{
  "n_layer": 9,
  "experts_per_token": 1,
  "d_expert": 288,
  "d_shared_expert": 0,
  "moe_layers": [0, 1, 2, 3, 4, 5, 6, 7, 8],
  "router_score": "sigmoid",
  "routed_scale": 1.0,
  "balance_loss": 0.000119,
  "router_cosine_scale": 20.0,
  "vocab_size": 16384,
  "tie_embeddings": false,
  "beta1": 0.95,
  "batch_tokens": [16384, 32768, 65536],
  "steps": 6920
}
Below are experts of layer 5 (counted from 0) of a mixture-of-experts language model. Rows are named gate (a neuron's input weights, with its number), up (a neuron's input weights, with its number) and show model dimensions 0-127. Each number is 500 + 50 x the weight over its row's rms, rounded and kept within 0 to 999. Numbers have three digits each.
Before each expert's rows: "mostly gets" lists some tokens that are sent to it at least half of the time. This comes from a sample of Wikipedia text that the model never trained on.

# expert 14
mostly gets: " it", " them", " there", " such", " they", " However"
gate12:535456457540481480367514392521535481487547530519527506489438569506536544425555600446479442487477521498539435429472557520510479492567557507544504569442474537509470540567428489465505556459490360494484510443515459501561523496427430527366559573518525478506526523473628561541498586589491490489568476464461481495521542555559522447507498521438450503519452607491505424411448565558446430547480
up12:381483512507493527494418501612450424514431552522421489562561532462469474507427396433542531514534473524499540442535463428483538465487474492467437469575409517483453541457486540519488458517510504576558425527489480530583405484501586524540583514495458572575517497594503437516487519470526427509530547538460555488456505443577421460460519447563532526606556566606439550564474437491536468466583

# expert 10
mostly gets: " located", "|---|---|---|", " −", "|---|---|---|---|---|---|", "|---|---|---|---|", "|---|---|---|---|---|"
gate13:469415450528479453585417472525506413444494506549460563438466480534562552550509486510486538461589497559538514553401584418520515533469600514443425551595474553580468440502485565482449450467489556584459580438484557436514436458474547531483523481500463436464445482577496487489465549485471484452504516441472512461452480494451472388333545484435530433462477422500559505470562539463548467550492
up13:494631462477493487466453580565573506452556577491532477535501618524468515480566480403510410506458486491394505515513431536410538480534442511458547487431511461471475645517495436598529595554537477397546490528451414507471569486495459454467542461457593514451562560522505478547523468500531442541438506532529421519484474458469522561481493525540537568538527536468425414548460458489491471444587

# expert 0
mostly gets: "zz", " Kim", " Chris", " Rob", " Mc", " Bon"
gate7:501496513479435475602532445475493474483405520434560479560554549565479457483444453427490554539534435533447494542417506450521490542491489531544482560455475548564470578502491536475561520433523498525456523474532508431636509374494451516461474474528493504439469594455586527498484533563464432522536500503556403498651614491408516465511456425533444526487559543537477491454465557588511447532594
up7:489475445493467524449554593526495497441543469478456506463465567469433570447476511498522551530505495385474476476502579432500474418499396578372503491447579495501524495452523418467564478483454545491454531465440549422557494491469496403495467532495608464501473592488423436491575587482485447439572523504560558440473472530382509499520499506497431489558544577468543508408415450543610522501493

# expert 8
mostly gets: "idae", "ology", " region", " Avenue", " Europe", "Scientific"
gate7:566544464412432516551527560588356521492575443564462570466445443464446508552495477560504513522452514594544575548510508637494521586494467476539529453543519488417516573580531524514458563524555483596444537507503439518484426545533447472458480520479468568483458506427542505483518539402508464413449566482459495553448442539494445523482490456500377474566497411473484481537481565476472517525583
up7:413463465469526421403556510440634500556393500497545437527578585537445452420534477457523428476525535455527422548522490405522479493488490450401413485442462542477545452460433520411562480429500526414507542541500541459513579457507562502509476438495503474531535543560469459589472420583487572515515528456494502487521551486467496462521512524461626557496490538476494477433473452555534447447401

# expert 5
mostly gets: "|", " those", " President", " died", " Minister", " member"
gate12:525523479459492488483575438524499574534577498417492552543627500481453521518562506560557418593524481530497432463472496529504406584512599475610521482531448529558485525615520510488398490512527453476417505471553524471539404560445484435494610545539542548555510492519490545515402420474474498496593537490466566523535528390504454381520453551510586523480497449465435510539495504512493477494559
up12:526562563578524502534411590468544468495472492559477495432389575510547512552417552473486537496450486496447564539519460528536558461513467492474465478514501507391563470450509479529582549457542502547640478547492447503567528507546393498566345478405480479403519496429464473519518536546506564495455529524448463473477523564524480636446569499528459436539532479508567415470470512504476527574469

# expert 7
mostly gets: "ova", "berg", "ė", "ko", "ski", "ić"
gate4:476540569578475435440574453530436525541475481451497495495572504409497429609521541497497384480493534488545403445490543443550522483479412429540515478414505553550517524515424452560573512519511478506511407641456497457467516550481453541468499491529494499507481539568597488500569576528519481590446388399516593465511549526493502418511502455554527479455454604512395538527498519500507458514482
up4:509531517488445437582591451482580542517438531478460490484503416545370592514508488511462435485498516512514559462622532475492502543563499592448576502538588466569415521566433593531409558483533464495492468577487591508445466509475507510494516477466458523556617449577427521487442591542476535499554532600542489508476510592544499447524471488551543524498477451561501481444393520533483490576499

# expert 13
mostly gets: " &", "—", " \"", " (", "(", " dis"
gate10:454561448459428477493446475465406541531478495466544523524564602507400449533496465492403529476525405523489444461467548516492594539519440407522425482496505502567552613488466506454513506450487491534588458519444461622502545530491424409443635509539457513498491514531546500468564495581519472479449437496469556499616465551557545556518486535488531423507431563532539515458491451558458565538413
up10:538487461572505573468455447519461553505549479449408462522531523536458484480485492518538473462457506500515543607487510551448509473409523495520382584472600564569591533497442472485464452473491475458477454594493525609479517469457526570432498577531539619522533448496463476508470480373575436557503478432606425495517488477427520460532505375519458466568504423460508504491539535575433486424479

# expert 9
mostly gets: " C", " T", " B", " S", " H", " M"
gate5:487385570536481497534490560504610524542424517501432587468500510493474474500444461485450590552521480606527504590562463602575502448431527558403496473406492487483510543477532555513474495481588514435453566485491550533575548503467585459513525489493474472487438555398508574511455487559475548548424493473468444485432456427494595444512486526510423472523391532512429562406504422517511469532524
up5:547499465458451495472642488502571406484525583471396526486460503461558485495458555445433498494460476513526423408472585465531553469525537526484470533486574509403480538469435484557490569486517549499561552429387487504497462541506489505556482566502539587512550488360481509507537519423517552500473463552533512563516546611499455508508438483447465484443553526498537507569501527336554402544493

# expert 6
mostly gets: "\n", "==", "===", " ==", "====", " ==="
gate13:548558554505514468638484453530522551530531570546504419495478400414526536607531562486528457447522494499457506558541550545439471553540488506548425581557448537511585495450511560477500516417467498635502481571492492514521569516474583482483532520555542479423394630515480588465520579496456534463552471477525567495479543460442463455466503483504429578544482557559490567562476569511457458559470
up13:459409424512486500448542563462490482558509439466508559463525632530530485391432500513509570526507621526523507527478498505550515455411476470446580452416505499487431497583475452518461487555554516418484504500560510452517424467524396545502491466521449481533579432484526403552460492506519444535477511537451460467507491575616538505501590462622551478405586419458542493494566472487506532446564

# expert 12
mostly gets: " ", " 2018", " 2021", " 2025", " 2016", " 2023"
gate15:540528498458456545548545481483517488480477604430540532615443534532514404537534558493562491480535413409513546480375540520533485544444461475433483530515484561486518507437451576386594527474616576512432401455490477542427448437492531558462466480437500519470548535392482550520542468592450550580491445556582465419537570542512520488495478474535522494453527475501508524512545549597494498532542
up15:642483505542476526560448489407440533494454499497617423433473522558525502553528485463510562498532423480548456543501522500499500517489444458521506554643562482450418472491464528533480531486622541507550439548539584530500437464501461465507487493507484395568527550479479511469466453495478480440506423534598416490532643581565525403542541415523498503467495531549477492526498446477396443474530

# expert 15
mostly gets: " the", " The", " his", "The", " its", " this"
gate10:486485479408460401431484528532512441563432449556477572536464448531573493550450592475430567486386545480524568549545514586554502464532491494524532498474436525485505502586411489446621425511506546576456460483515598460524469518490508530580551468580574460438539554477526421524471532503497529579382454419510518433523495506490410477519491546496484522502518501531561569434437620489485523467495
up10:460485382440557406473476560491538482539544513591496507471366553584589451536503541481461490408417551497502525531522495499626430466498506456470503475579558457464474534520474536438519495492508548556472501478503530465509502489480500490501537405490510524413406535482483335439526533455446521549373562458500412497502530535489425515572471454532471453501526553532529564475452604524508519530429

# expert 11
mostly gets: " which", " who", " when", " but", " while", " where"
gate8:493536398560454421542611550571442497477544492481425598468451530523486556496422448567605609451473515578526410477533489513515485568557500519485456403473491432491491548474450626409439559567552418491490497508524509528542438483506453472515507624412546507556551558552494549532483543552475540457454448483377509511452536477564572492464529499488499497533545496489474529478588529504519522523491
up8:452496512473496427473375508412531460485415551513519337504510486472549466467588531467491531505462469521421589578527492542542542404603434485516473597580537535559447465538577500531564446423474508434561495480495552498450537526609507511455482480485544486476473508517479484532449405451555503447474525510588485435496459554401407531512488517504512537564425479567519456502401521503476524487565

# expert 3
mostly gets: " 1", " 3", " 6", " 7", " 2", " 10"
gate13:443537473368520502468450501520375565546562444488467441548495401433498604514436505612550555575427577464476549546465490623500487448560433524488456407488470453438539520517513507502446458448491506444477537530465519518526516443562452446563563554406524475470486473444486458481423455495454476479506514438482447509430439505452522511498554520485608484433459509429463508434548506531469567583554
up13:522515478549583545499443551430476504573489510489500565511512570573551511579453520477458422545499420585543457523561526517442376579505488590517559481577471433507479547473517483460542411470488443494526501445517504399506496520519516465557485595547514512492500428440595455503366534488490556554496463502453594557494467587519499559394485582501531509620493538524446462516443543553430450474537

# expert 1
mostly gets: " gen", " inf", " ant", " fl", " ag", " cor"
gate7:466512557509520557503511654567418520552541387460493588403461465448511500566550543494505459604535579480480425488399411544562431560504576500556532391504440559518482476436510476541468493581523400530428454504471507509441424547476458513465478494505489508503464430511599507538566472497534482534525492503522502453474537554479477432484555610532499534513550504433451514481477577515543400471521
up7:566479472483540544531448533566467614495475493510440482421522464429449497465495565434470443557540466510520489421475463542509515506550546524472586446550463483405504624525578514456503538544585416528490489464520519615394490496570498546517459530512503463491472521428603438545544438484541568568564454556473432500453495525514572446566566495569439444515382495437533424489444560516490436482553

# expert 4
mostly gets: " well", " more", " based", " non", " less", " short"
gate10:559481526538458495598494470447478511572537545482543418529516451576501424440535525535523646427496466498463522532447547591455526512502459485612429528520500537494487516529495523460464528406514510492479456467513558521440440499457479568545414519615464563422498470430537595429541532459522450386488439455472453538405491558411447503541480462507597471503474568488464511609515482566459508495433
up10:554462491506498569543550535441473527479476527553442468516536416536528514549586509453483494406462513606475445538569557541520543516513559498542520509588473526518524460490508510458431477522513603506445522529626497596445573469522531483448553463510611543416640521509516512472460546488553510532501546395553443492463484469513455483527532557613458543508475543507422616521479429419464608468534